{
  "n_layer": 14,
  "d_model": 224,
  "n_experts": 32,
  "experts_per_token": 2,
  "d_expert": 128,
  "d_shared_expert": 128,
  "activation": "squared_relu",
  "moe_layers": [0, 1, 2, 3, 4, 5, 6, 7, 8, 9, 10, 11, 12, 13],
  "router_score": "softmax",
  "normalize_top_k": true,
  "routed_scale": 1.5,
  "balance_loss": 0.00717,
  "balance_bias": false,
  "router_z_loss": 0.0001,
  "n_groups": 8,
  "groups_per_token": 2,
  "shared_expert_gate": true,
  "init_std_router": 0.0116,
  "lr_router": 0.0011,
  "vocab_size": 25921,
  "norm": "rmsnorm",
  "norm_eps": 1e-06,
  "tie_embeddings": true,
  "optimizer": "adamw",
  "lr": 0.00241,
  "beta1": 0.9,
  "beta2": 0.95,
  "batch_tokens": [32768, 65536, 98304],
  "seq_len": 384,
  "train_tokens": 246700000,
  "steps": 4183,
  "dataset": "wikipedia_en"
}
Below are experts of layer 4 (counted from 0) of a mixture-of-experts language model. Rows are named router (the router's row for the expert), up (a neuron's input weights, with its number), down (a neuron's output weights, with its number) and show model dimensions 0-223. Each number is 128 + 24 x the weight over its row's rms, rounded and kept within 0 to 255. Numbers have three digits each.
After each expert's rows: "gets" lists some tokens that make up at least twice as much of what it gets as of all text; "mostly gets" lists some tokens that are sent to it at least half of the time. This comes from a sample of Wikipedia text that the model never trained on. Tokens count by the router's weight.

# expert 1
router:100109130129118109141156107142108125131117123134125093144088134169106146151142161121102079094146117164123135168098134066112125114158122164127109161110133128158106166164157104137126106108132101092150129106150131116126112128117116104151126106159126084159146157144118083133141120129139153107129113126139090110137119140151095113123121123163118143153124097072121154101132148124192116105141163105100144121082129163119152143117130124079121135143116122151178174131138120110115132163117152116118130096169131122151126116097069103137107093148115141124160123154125127150123140142079175136129105079131127118198113149163182154135124152136135121124151102103119167094171132137147161105183
up3:115153159106126130132158082130122128121126076190173079119150140150174167085176113131159105080130154129144143134139126086099142103094130130126118127122103062170181171158091141158111169174150150136113122141137119129141130146134120121099122111136164149168130126115145123153120135126139140162133148142155079077151105125114150105123144107150127172180137128103127127116083105132128080144118128097095109148124126158105104124148136157108129136148096127154158146164100128122114114119141136126137117139143143119138126110097117132100088124161113119163126133172125138147146161148121150087146164130120146134125197118148135105108133145133113140150111136109121144131144140151167139084071
down3:077140087151065133163123113111155164133157098130136128071113146108130148120130155147112100122150145115140118156111172141095118145169137112151128176123146152120124130115136140111112134116122136144133116150088152133130145217110136146138120106178127157123089110143109157131121130102122134142097178109155135119099146140116086109139150084093105148111156135098094150128119106098166112108105101138151137123125136065082132136113118101086127105111137101096130129128145088110149133133138168161109151121152141129145134153123098171104117082117097069118143119158156121133131095104183154126137117153121113176141130112095105121122101131160091120136127130105132093119114116176148142149140
up4:141118132128112076133112099189067111140119162144167083158125106109149146095104097107105142121103124114118135124098115136164161130126094137111121104113156105137107154162165119170155152118090104143171101154136091096120151130145130068091091152161150120143131095136157153142136131106119131106122143118135116129113135147119116117102157104131175094101116139106143108095103167140145074151143159161105129129129125089160164121139132153094140080153157118160164140135132149123136114156132148130134078152089112115122154146115084142136103090128116147094157108124107142155157134095104183131190138081115151111144084128138151134120140128110138124160115120116131127117120128113082123122140
down4:130135133125123122141144119170130096118134163131120103130137107103139164101151134133145130117141125213108152116170142112120162155100129134137113109167126122079113114162120129157152138102117107092146127113103126122135123147123076133125131137148105163177145131188160144157138141106147121131125145119103167102182103130132141121092110073147161121153140147103110111123107129165138133149154074146103127101164143155114090105103153126166158148106129071150143143134083133168132138124095162159101111112085163112143117112099112156145091150140133083105166122134169192135141130122139149117128125152120131088145079138118129102191144139133169143151151130128133120124157133167141124136120
up5:131116134139117121109142117167122159089129131133162121111113076101146102140134119074106129169139113097094120147137073109135123120131098134118123108106152053135149165110110116149131124143091107094127111087128121110184175102128122077105139103181133161095150145119091120126102122071166151136144129169131098098126092132135119106135101167147114125172122136131130153130127088134084189091151114143095084126116151133122112163113142139110095136162158135148144158164137101163098106129141152111091149138116127108136152105124134112159140093096099109132113128110123126142155101151122114124140165138128108081120166128126120142143124175112124156110085119087126153098130131128086134127124
down5:126093107143155125091163102117118155116136169125102094116101096078116146173099129120128142146158122105100126179145118114104102108139129116107168117150149122117172145125125159120137117129081116113153112121132086145143137104133157121140155153109156150129123176074118148143122123124127133121096155106151104124087129141146129075159088170144138133140115145153139102122166174093144123111156115130134119100104122152158133162108151112092122120133145166125131202161153115112105128166123135138117132120133106151119130103122121145137121120100182120113120129136138060152162104143081118173124135165126124080197136142108104130160118136129155161171129139103136128149160130191121115126153
gets: ".", ".\n\n", " |\n\n", " that", " her", ")."
mostly gets: ".\n\n", "\".", ".\"", " |\n\n", " Date", " However"

# expert 5
router:137137141122163075146150116146119101123078153147142108089082116181144092167128132132119098119135100149136129140098111090117122118096152130143112157103117142146105127153148123151131116131133117084138152085138129126177112076094083095149097112124108114150145140129133123158104104129122123101142089121099120144101111127125108150097094160148145098123136131074165105136141116138163119090143188104118151109095093157129171171130118100120136146173108150124129131116130099084123140130115098122137125089136144135118143119111097129116143109154100118126158176130112148155116134148080148107144138107150091126173123158173142178145149177168108125129128075112145130070152125116137149118143
up2:114135134131174117195077124093119132084160122112170106112133112110132125158189113097150097113133155159100100106128094172125115134106152116143134175117126155137124139157128145122114114153149123139104152124124150125193130133094151130161110099127111119169136170142126108152183137100126106137120113121137145117076100093147133125153136154136161093177174093127155134165118102153129114174112151107139138107140116162113131117126084112084112136131107137119120135120122095128136129143137143110135141149135093173161089087133150141141112112152105129101130151148103107108106127147115152133091130123138104105138154152120168099142108096136111138141203096140122158133139093148127145190135
down2:109150125163120151175155154136088180156153134126108129176098145132128159130134130116144130118145123158122078110090117160137116139072136130141167120144177127159123162112129132145150159146147128138112135129118119122101086116113100157119123155086128112136152126138120103125090126125157136121106115099107136081148119151151165111136113119174155095136126119137108147145135115125157159087108130121118102165133069070145109137139124134147104140160144115085160094129154112100096111183118113101138128139093119125072122127113149204138126123130151123123177142143127099168145155158106120137137113160095142146102125148052150106113117116144095129139115098131109130144091109149103100151092
up3:143128125134150133122108134143135092121127106086129091113062120140082125163117136106116105117124127211089117174146133150126141131130149132161112151120130160159160128104128125129143128119115132143114145091168093154162127107129148134108144126156121111121141124136140140128160173129073153086104144125133137166111106079112130109125106159142176132120112081163129162146164135131179169158165138101082102123116087194150118170144155131127165091137101155149128113092128122083124134107148145148123098151139159106179147130107098102147125105120123166146152135152115132127166106137102125089155138125091132119126114162115151080112116152111121130092146117116132095111140142137148146131164
down3:135121154130153107118123152148125134141141107097128128110069111127105147132108144091096122098173131143120102100163145144162132168122100101171110115147134163147135155151176149122126085144144115117163146144151173123150126126140142124123095132112082080125113129159133143079153128136123095128070149169159104132111107081116116142087130128148154113180122111148133134128124123171109134191129103122139112142146140148126115129122141151109157146127083158123148093125146130144126145137172124106131128186108185128132104126152132156149138105103131145126117157153152080127144152171178139092126075121114127107134130157126135055132104133147104154133107096118088104149095132143106156147113
up4:138117117130137138126149155110151120132138117130173110143136131161140112115157114079158158142163102152140097133105159125137111145129086109127150102117098146113151102115138121155129113087105122089096137166166157113162104137146102142128114134164122094172177115126162159097174123076098123092136110133074138169141060128120129159115123142147139109145154118119115145109145138131143102150177121096130103122173131169127159134121158137093114115107076146138129111155124128098112134117073182173124076142101159147148150114113125088104106138153139140135161156136111148128110139148110150128127099143161136110108108144141102168130100158113158113150140099094128156149146105151093149087099
down4:153106139158080080132129116153122154134101106134168132107152108125135124145109130176150123159114121147187130112151136136109134178090146125108147116163140117157137144080141116126160155051160154139102123117153159159144129098158107163124142101126164116153130080110142145134112124138109148130150131110126143118141119161126105084146095140137121127129098102114115123139131141172110129171120134113108101138107142158086146092146111122128142142109093101110127097143165131137141093151137174101125138188089098128090100119111138158092099167122145120116151102146124142126125117119145145122134098151115084127120108140084061160163154131125097115118109138119166082119167100153102149099164
gets: ")", "201", "202", "\"", "200", "%"
mostly gets: "202", "%", "199", "201", "}", ")"

# expert 26
router:123150123094142101171137100103129082112098122134142129124115110127093113127170137127097118103156117141130124169076131121115110085123120150155105137101123119118142133176136145158110101121132097103154163116165105145130105072133117099118114080141163109155125136158120131129134120123129129087100101137147111134116077100103093160106110127139110100112158150085136113113083127138150088133162171101072148094084140125085133167099082073099143129106129124139146177131136136115140107162119127118080143123153113115126143102102076096131136090130134124133150137134096126136113134129099173148129136103147130110151131105160174180146121137137130105122155094073147137104140176131127124142155
up3:105154134144187130149113092144104130125139153157151119119107154137134146126112106108097110136146149160145140120134077093158128130123144085124068088088129092138119126156082131141132148131113129146119119102088107145145139104119102144109109096126114151148132163125119122101186142108152130085135124138146140157119090124110116139144140117147159120127118193181146104142140101111113112110142133137120139070124142150120127120131109138106086140137094161154148128160136118108111143176138173134146125153123145147147123129109151130162132109141122190142144141094155135147149074154123121151108136112121114045120110122146150113096091154118163119142158080131139156119214124100137113153118
down3:102141145091118108085149121163118139130144187118125093097131111123139169109115091157135126097100084123127127117158119115199089121115125135085140130138093108104175082080120144157141131137127115162105142136100136099179104125117137138122152097187097144143121108130161175098171097151135114094111185167111123095153155114182131156103140137168141103121133127127140100142130065105123140122129119153114133125120115115103097173162127139091111170152128120135116138136147132125118107137100137114144137100145135149098091107165124113108121130114126113132109120125142152167116092127158111128104126108137117118103119106158146143124118072139125143146122133157097143122143115147141100206139
up4:119141137140134121151173116143118171140146121129158130142112124128134164128129085148108125118168133155131144195114134114124128170070063165059129135141156138138119130135083096161122150166113108128128107116127090131159177183130090102069161110168139134106158136125162128102088080167122120110139145146139104112138117122160138140122090140148153151156152100126152142126106119144133136108147100123137095161147101135131130114105191080105152110169159119133184142110154143160127150113146180151140126126112153118131126103141118115146107113097132111110152147133127117118137144133130138116159122131073119121127102136175171132114134122105148150153145108133084126111117116152170117143128
down4:106134144166133103129164142114125146140126114073183141100099098122132131114146089141103109112133113160122110108108150112114192169143142095162114120148158120103119125160111159137145130154135116156129091144091149118148138151161129093160149150148105165123117115135150154124132102150102135145104152098128098138124098110122146134122147132170141169180075068133162156153133158123125115094098160142148096177116096096120109089126141130113147078125096145115144144105114100135101165078144144164148084112127104112114104112167103120151101135114121119111077115148147169093155124125136104119156117144150146155162123113139146120148122107137181131181147127111101099111117117141112105115110
up5:134111151077140156143114124109125168085150133192142146121128126137101114137101134133174135121137121122136152109132131161146094133112137105063125072153139109128139132137103137114119115114126099116148126099117171109162143118121126118080101121098141136112153188109109103135106122063103141121114106158120139114133122132123135141123116112147116180130086146113112181090128092110108133091118119112133127104108111128132139143123121136127128073156079125107145140144086127133158120162158143144099094116152102091113156114122153159153139133124093155140109147173124141128129106181156123114133157158098125121139114113132134113122161144176129170145125100158132137165165132095178095060077
down5:138145142161087148084189135108143100157094130109134135163113158139165140120154182141127115120141115042133113137133124124124148154138093170162129148163137159132145145129166159127081161148141107123153158150122143120095149100130185121164157105167153095156117146109113152134134140098101109098118128114185153126114115102113148129134141137136163114074113105099168112161125117115135144138150120150155150182126140104124109131117135123106179155099127124112122153144131113105158119112111124136133146130119086132096106104162156136123116141146154097143161128106142121164132093126114177103126134113144127123109148092131163138113139115102066111124149103070131116096098129147100107147149
gets: " |", ":", ";", " -", " –", "|"
mostly gets: " |", "):", " —;", ":", " :", ";"

# expert 23
router:132135134104134136133129093134141075120125130154142075128106094127135145166120117141086111119108089153139129141110137085110145082073126137118128141084119125165119153122135097166130107121131116103127174119176126104144113053135114115182159105137108161152115134148110081119118128150137135116104141131126101144089122146120095146082129119146131121167142144123131125108114101121166141143123147123095157128101133164098131153142123138138153122190080096128129175129109128117139139113115135164098104080141130114141151112098103081143110116121125142133162145130106149154117128131098186153125135086097122107176129130140159176143117159151151072091125112102113127074146162142104102109116
up5:114121141156133092111171159113132114099137168127114118130133166152160141133114109129134126144121157118141121099131156066155099189100090115106149151154139143193170128169126120159133108144119069150117136145148099099153170138127111115145132129121136113126127147114183123171120085152133156090130094101143115147130128151121113124117115113145134121127112133124115156103130126127132088169105142152136174124126087152129183132127169134099117113133146120086179120143153158092139082119143122121139114127174158178105128119138142131112180150153106160154171137135121145111104167162141125114114142121138118160189109136098166157086140136129121143148120146143117151107131152153106121112073
down5:095080135145106109116134144128155159124135148121102143089153146131146126119107113116128130141109148094127150092097149098092100125133151161121137127154106128149137135127161113103109085149101144108121092119123150106132106144124092095077114145121137094107151148087140181127151118148134131060118103088121145116156122061094075153155119182147111129148095156120150132107128129112102099095134132121131136178091055147178162134140128140128083102097165142180130108131114116120151100063134128115140140137135159141165124129116142145139156189121146129111134155161112133129081165111152135131132111110147098114141156146108099106119121127109140089126109134152120145161112150133119132149119
up6:097135165109096092158138126163137161126130172098114141133159104146113127137137130101148084159111125139137137130169115163124153131128146166171146171128164128175127114096134160141106102111092131110097121146153112138103131185133146129122125103132174127106143134155154160130105129118146165144131090099128157117155112121130104159123129143129147106161102105118129110143113167123152136156107127085119105152159126154138119126128143092120100154133131144148107083106111147081146091106152110098159159111153126134113109080104099137125186159089152105140121114186117124145119139157136107133131137112111080166108102199139113075168144155147067125128114147129126142134162144123162131125163
down6:153112147100150102111112129136164105150104153172099139155131149119155090154176132151144100124145135134115124096114079177123120125129183097150111098157167121114127150156103131136095147112146168142074104162160103120114108089136107118175132132119094123105141107173147133143107167103110121125138118107093130151147100113129127164102130131127153121122086116132142142104121094110093090184116170131116117129133120119155121146126135135162156146139139121135182100159092147147135133115108098082127155131131150106152150107135162140157120156104118106145144147155085163140084156117133125142126071171138081133099139134135093073140110146136138125104077144143086115139146110106153142101111
up7:116102096140123124166123106105076134134138106147110216118133130102119080116132156137144136133144123130116146104112122123119117126112148150147143094111129105118136126138140119124148130078127098065131139123131146169159104195120127131123149124103113139134075130119129177089141126111150127117176124149116110113131155123090150131094135135134102123121111178130177129161160157123141119154167157109131174121116120115095124129092139118143088128128107138165134137146191106145147128113122085153103115156138139129150142118091118139094184124119087163134146135164136113110061175108130165145145089153157105152141119129123089119133152156159138114149140139100077138137152170132148132156114
down7:136155149145148198155129090132159157140094103155129094127107132109153145106106137157135128148139083093111127116091159111114154127155102120117137150143155130140110119106118153089119082156137088125121131142149194129116129105107167136186112096173089114091153152165087138122111124134133107178151186140127113106135164161120101114097131104123129124136120156111119120150153142141130171140127146136186155163109158123153127128097146119130131098142092128107098148134106154126127148121139113140100153127108149140120104118189104135084117121107118103114144147153127136126106072100171139147106138121129172144134130083141119151126119112130129120100088167085102090116083143112102110111135
gets: "-", "|", " |\n", "\n", "\n\n", ".\n\n"
mostly gets: "\n\n", "|", ")\n\n", "==\n\n", " |\n", "===\n"

# expert 11
router:119140138081164115140112121173115100124082124143124090125061120150102116146167119105139100110172104155112143168132120090133135095095086111138091142101115108145105127165087108153127127129111127121162167112150108126111114084108132112129136109164143094155134165166113125125135120078123155128099132125093108152105104127133113134108148111161158131130151170136135143078074118155136126125133152096100146062128128149111173169112107128097116140151106132155153157126098123124115109140136126109131090091124158155142152088088087115108093101121107138153158163125110144164125121114103160130123102100161148098127128110168156151121153143125120124121141067077113156111131133125143149125118
up0:128136137159115134119133091096121105159109101135144124145105117112088127146168108115082081109135118166126152146122140169121155126138153113123128168091123115133154106125154101132137125116127140140109158140099129152093129105097134138139166130109102157154107123187123144141152091132163117104167145120157144120112097132145075161129134112127138116089074184139091106120127152130137132136125187105117134137116104123119135098155099080121109124137158110145172167127104146073157115155126109119155087104120122130166120146132138122121116108161132133140180134146068152117137142127108153097144126101096145144135139124132141166094074148134176072060140140111119125144104110138096128077121
down0:086110069130109135069123094091117144111141138121190136092144133144159099157089161126148090144101113146114132146128135158133138132125142147157112148111094143146139108126133143153107130137128136098139098134125134142114162158171184144141138138081127132133141149127078143135157148156126155117135137099138146130114116141114124087124122136129106115110124129099107151161086114119125114102122128109106143099152139128143109102157114137115107143098178118204119118138124108096121124119126133128167097102132180167146103177173074103137129132126109158137114131106102091115116134137098152168104070131160115125115115127092101136131133100093128144115084165142184109095136157142126122139193
up1:113153142127146082175064132117109111111123129101112150161165094167131135130097129142131129110155095112150130142124128063112118145084072187096099135123110101111096169112125096113146140150115136125169139123111113081134131111101104133113138118130149155143110095191132107096096125101104146149114159118143101114156138108153142176104126117146160086150144091145118168128134144162149146155116148142137176093133158126149116157136169134136130150145157149144156095108117134134123165114123156151132122133147136132110145140146113137117159078139140155144107086094107139170173137124128126136085114096117114094123094156141123107118151139152157154146123078123120133126117113123154157114188
down1:132149125159113140140136148123109130133063079101091128125128097118137173130172124130118121118120119087143095088159109088151134161125148142144080142134087149147100152092110098126130110134121111149150126161118144148098091164149120135103128162178135117112113117154122125156166132110173117130111163149108133180139097151138183092175146127157189145144148127121087162143132108119120127110135126183139147121165123093164152143131150163172139155124135118126172116106148144133107123115133142169101134121168136134135153130163097157118164141164119117164122150149126122175110107164107103129135123132124130107107126153148128126136186123165119139158138122074089101118096143142108142154117
up2:104070151121131109107116108135170104139091122075121108098090091179108148152155143127141068136110101174128090113142145149125156099128122119165127158065128147109099140114145118129114113123184121095150131150104146140117147089101130117130110113104115116145137166174097094142130111129093104136120145100109099088106115106124121133121129150129170149146194113134162119152145143163101118138116143128134132147113139150134093140116130132109104122103126120132139130073133123159141147126109110131148175095129179129081098107116101105098140133122155167107157147107059163145133115119133117128147069101141136072139142108140151115149142132111130129123145135102072148127127156130113148117144
down2:113121159146149139128127091128105160158098110081113071142110103106127131138107108131152115160124125126110104084193131124111158075103114129081126123129089112119136083140112108109130140162120121156140108087137109089186105089140157100130142122139111119156105126126177106148118162128131095166142183152111114088108148102132154121126151114090141112124136145101152142089077137165128141082141133119143127083147136119135165098116127152173128106149111124096186116098165146157150161135166147116119092090125141131137143087097141101115117102114098163108129147138124136161155134099114091125115144140115137162106109123090140152124158167154117149122138135083105126120146130162130112119143
gets: ":", "=", " |", " of", " at", "|"
mostly gets: " November", " September", " October", " January", " June", " December"

# expert 27
router:111125159101165100154128097130120098122102153137128100135094097157121115147170141112106107098126118161148153156100109095127135096103116142132109143105135109151117161159117088166099104112150097101137160099159123144159095101104097100152130093150136118149118148154118101154125137110140157101109109117111082139111091122105104148101106138157133129154153153094126140100103102143157125130158167108101168098101121152092168160096113107098135146161097139136153159116147126095090127161111132133093115091146128129151156095097095101112108087118120150148162151134098159154117109143089156144131129097137113102163098131154165154142138160169155109095151093097101157098161166112133140099142
up5:133103178175134134125183150134120130099139139144144100119067134125136127116145095158112126098134133119144134117127165134128161129102121130145137191119164161141150126149179133161164117161125139173148145049119100165144120136135127128109144131109119127123126163151113133134101125159101132137116167139140123130149143145170093121127112130129166133122130119134141092116140136137151117124148137160117136078120131151177165145165080130100157153176093103133175117119112119101118190132093128130097153107100123120122159133110133138138139122148156114109137138153121150161173072115122133083119105126101098139139102136127133153100127136112142090118151117105106139062119098121153139050139
down5:148090132181098119149183122135121157131118143144129164082094119128142129172110117149142153160097109126087091116098144145125149125099150157140158177157139171120141125120078118121145152112130138138117084123123080144133090084132130123150150125157134159088155112110162126134164088120160122130161138134121123190104136150088137099165151109127164154119131123121112155169133128136058128113090178120125111148118088126137140157150140121130154145102131148070132107111129109132119143147129138171143122134119113133122126149094149129179139101147127136118133096073076119145147136108148118115130143180146129102121140120125145138125135125100121169129183119165135096095145144101105094142109
up6:111162151112130081137167091097130100117101102139144130111073105179119124131164144138113112077134149174128148158114157118128099124131100138159078157088111127140091160142153132186137092122085095117148152096147153119138108126109136075113131083157145119161136174145134137118175140117153103102130085124115114152126126108130138119087103132181136131100133162107129119114114156132135126119137181098101122099123147146137174131109113112136138114162100150150170132143121126137130134135140112145109123129123152117126143122091126093133145088147098140127154183132121117153124153118097158166124124096155140122151120120185153153126129139139135099138142079138117141066173120112115146126180
down6:159121149173119113122147127107130132116154119106109112118149153089082174146113071116114145138160125081065136135123185142099138125135139146116124163175148103130111115095148162129083151116150133170140133143145138150153133145150119150189142128106134126153181121114165099128082119119146123112136141150087164122157138138156115120141128107099158160114105109069127085136136144126141150123147098121121124143132125117107129122164125102155097147120178121124081118122125148161136118142142111149131090135135157163160116123098148168153099164103119136077136091173145125111118110126177135112136135166085131171125163129096124118159108146129147115130127145171161141175123145141089113125114
up7:093128122115177142117143156115097087101116106110114119130108164135136107178164174135145118127102144141119128146142139101118108110079076184114141110107089117116131151134115123152096141088137146093135156102184152142142082123117164124147117106164149140155135165143130095153153103107128160103119131142116152124107109109126145125114103165149146115141132104121120159142154122158183114115138183131082143109129102183170182179124117097112129154177129151169119159112136088155122087134158124145112123092164138148118121131111113140134138113102121143121180121130091133140090125155098142081117141095138142126145137134134126119142168156103159143112172117150122155149145117155138117134147
down7:120111113126131113119152106101133136102179093097159113103125150106169112175120124128166124104106180115114130135138167128160148144095118148164081144135114129157109148084154114135114114113127103130156138140149137149101121166162091106146117080151158148119132141124168091101107108153143111131121161109123170094106105165158102109088156127145095108131153126133138111137129129114156152142106122153081161141181132069150163118133174118155131157107086122132144110097133145102095116140166135084153080135122132120145148099099118158132147123108115114105125136169147134115093173098160102134137134120154131113129161134096165128102108099141117100130122143159129167170148099145077094135124
gets: " |", "1", "9", "|", "6", "3"
mostly gets: " Sir", " constructed", " removed", " Mr", " footballer", " Jean"

# expert 4
router:115150137109141081143146102135142110112112135144161088145106084153145130149141135124084130097158138143158159142085126113150159093136123134136102130093135112142102152131120088130132111122142090136145135104132142127141130081117108081132125123144139117160135158179140089138137127118134122104098121119121130142152095129130112109078104115179148135132157159101143130106118139135174147099139211137100147099108144164140167146102128102138143117134084155122192160136115123108125147131111123153106094092124138110145145104112105115119115109139095156131214142149129212135112134142115165117135119121135118086142112143172136165132112157151137094141132093078126161097137127104102148120128
up5:107119137148173172117153079128118142107129148077116127083129161099109129139134090150165123135119108147133124112075115116124130115141124127159108123124152142136147120129174122128127127097149135162134124179168118160133105162097141168139150145104146145149120096113131174094157076166113155155099149103134115157085144103138109139143113069140122137094109162160167133147130123134173146143109124151131146115156140145157133148119164087088119135099140127126123122071137120137127080120073107063114138129116123191172130147136108114100107136101130137103115148167140091139097096094128176105135134115107135144134107136121126186138135123097141121125143135164102111107115120134115150146096
down5:186144098145100105127146167101151125111117099101133137096140169120120111137118165118159117144121124080088134138141134142134157088162132120129133137139099156114133155096126175103144094161129116164137067131141138129151171082108117143127109117097130141130119153117151118100080159151117119179142137171109140108143165114158106088151154121179126141116132110143149131129095146133143146139126128184126113156114152113087118096104138126141161133118143123128116115192113122175106139135094126109136114120081102119119134132135126107166107172094061143147099124129132138124109151112098112138134143150167188126119101088133112122150100130116135124171103145073122124135143075128153130090131
up6:110120173116142146126126101101146111164130146056119079107113154100122138107138138097138159138172126125213131110147113148135099126122112112113164120146131109121174128128143108154129139155120161129108125155127123095138139133145185130146089151113131120156155146127143113171133121145096129147069133109106134154136113090097152147150121138145130127079087137092139094126170162117135127105125076143145103140121118121143156120138118147122098126091124179130111113151130157143110082115119102161120128160104113153128169141111122122121125109143124125103154167162166125124074141104115139133134114118145140121123107087143103187148140209094127131119147097168140098101143128090137115106100
down6:130100105149125108111122110129140152146141106116101189111166154129138124113067119149138154153133126164148148153094101137108152175090144136125113111120108110072135142081122166057117110094128125140107135151125142128164191117155087126112118113134125141124164132115175160099131132134057139121153119141119149080150160133119116139174124158119127140130106096124092159144114118141069184109127143129136098131142149119105119117135117129142109161189099102133125085102149158114136117127117116149150150127115112135149098185111104143127117102111096157136115121139095143090126142102110144116140149120130151105146099111179124113130139145138123083163123099105097111102123155104104119123163
up7:136126170133189150122152196153127093150122143089118104121107148143107130103148104135162121149134120135144073141172078114113127108118103147138140115140110095122097113128159123133146170170127168156117148149116146159125132156140115148114127141134157172132183136123155115093136120139085147105126140101079140161131152108092137143120139120077138120140077120155122114149151121101102118178128115129091153108177143147114133112078124107128154125138094169120117102161099135062128139102134134152130113143129151204161146149151145101124168145170148144133108119129105111129130142187118113111134098119102115131114157151129136098145124127142120144136166120116133097119129132116106145079106
down7:107099085124100102121143106126131145162127139148139123118150131118131138099147141149148105156189077121110173125120065133164108122097154107096144124144140160151074105106134097127152106124150083131118111120172165127124148128197112146073157133161144109116133126147128151130109139130113146146100085143164148120170109093112109124081131113153140141072154123137147185090127119146129109104127143138162087188114136111159138110108142172136086118137099132127127142111152166159139116108138122125124134131144133127117117086123129100102132110128132164120179158157133154110134155120113119116170139141166146082150106128123099112136120110140139123096105154102090077138136133123105091119103
gets: " ", "–", ".", "-", "/", "+"
mostly gets: " ", "–", "/", "+", "_{"

# expert 17
router:119124146105161110162132104124139082102120149134138084144102107188140106145163146115117102097117116158137160175100140102151115090091111148143112135099139107153127136144129105154110113117147086106142158121143112129154111095105091097149124106149111084141121169154108098159147136091148126099096103129129088133120089097091100135103113144143104129150148145096111137088113135125159120119147156122120158111096161167113148168098117116108140153152108162145140146087159122094080133135125132119112095134126132148139138102098096088103106102110114135137156155130098177140116103133092161153131118095164135115142105131149157175149145178154134114087155085101130157093154165101125132103130
up0:095104124101172132123122094124117118161104098075161118154125121081093131152133128133158137118096133136117171109129130119120124149094112153160115103127155138153140125113162144167096108122138152086145127077148150104158128137167157103100157111098098113130077114138115158095113133114151115089134117131123088116161080163150119129117162104151112106135155161147146134121089111151134160101153142109136164101152145128126140173145141059129164123181047149136163104133131148122147163148152130102098141123125121118113170118127140111135094167094139129165158129165150138134093108166126139098156145140159135149130165130146139108149134137154155129121107128128120131159107138132142081107095
down0:127170151144112130154135115146131114146135142133062152153174144116175169143140113166140101140131130103130143097158125129085167141104116107161125124142128131107132098137160123151161156108123093158172127121095145136140111125104127107141124132134141107155122102149150135134076158150118111152172168125088106137136143126169142112133129135113110137096166115124115117152136147110140118150153131131075090127163084121150122119155126096200073182106100150160173142140136121133108087107146086099123092093141134123134162092124127132129099157121149133172163137195134096127119111153119080147113141127120140141081144142101109079108133129151139101128143153133116139112159163119139147147147
up1:165147182149110149119113160112173144152101116112081102141130136139099088160186165135114120125128135132126121157133162101077120141121167123130133166135083164122120112132128162133141118093112085093112141092112130094104129112140119120155142101160120067153138112153183152158097154104137158127080099146157144165117140138140125109130132138124111117122102148106137080134146145090127148099124142158100102136127134116125126113089096152125147161109127139108138145177120104098116124148126092125124153158125105102137178158106114138109161146122141115127181176114090124116112146123141117134164102110136144132139098134141125127118161123104096149117145127072127109091106175117103152137193
down1:138140150093111128136145114102130142171142159117172139101151094122157149113118118154157128128159131121121122123108122115151184100146108153119059093132109129087145117129141112129160082149160095163112090140119126136094083119110104126158165155118173134155126132120132104116119103143116096163089126090162133120142121151109175140127083093172112109150125127116131101088129099086133129128102146130110183108122098092116132126099151113102129097133118083160129139117133153147154104135118136109149117117117119148052178103110111111162135164133184139134110103165162111152171143159124173107115128109107116156120134087141162123154144091106130120162113109109118142133101156140120118135140
up2:077114123159138113128145098159120122135108159122148077157100118153134134189151130122118091111129121150162124116128105119126107060135128149139105131109119107142140132169134124182125101096119154111127153111135113146101116091117116110127142095151138113175126135158122114116094094105120112126128141129119134134113078171118097171112100112156155120122174122107108116125089117120145113150128175133123153107083123162108130163080124123114138095148119131150163161125160116096121137132098134161118123110126139137106164137081083126144130113164164144133169155146126136156099122178042123120119146137134129127204118134164145152169171143121127106122091091098129107115135116124134163133136
down2:133118110061144122126163149123144082147132104073134154146149139160143149156137133130125135108124117116161146120151121154118151105183144098116166096114143139110116126098128173094136096127152131157156137137119096139113133134091147124124087125139111145122116117147120123116121098137152143134132131136117124146113165113138135115177115128139131147112085109142116098143134143140110160086091148145134154129147123118128134145130139138091124153139159122137096115100137142147122118148093140086134141132114126121137134156162113133179175101113194123173133089172129131137140102084141141059149141134092083120128100142084138081117098182065104151152174127118107119155135103183104130166174
gets: "\n", " |\n", ")\n", "-", ".\n", "|"
mostly gets: ")\n", "\n", "\"\n", "'\n", ").\n", ";\n"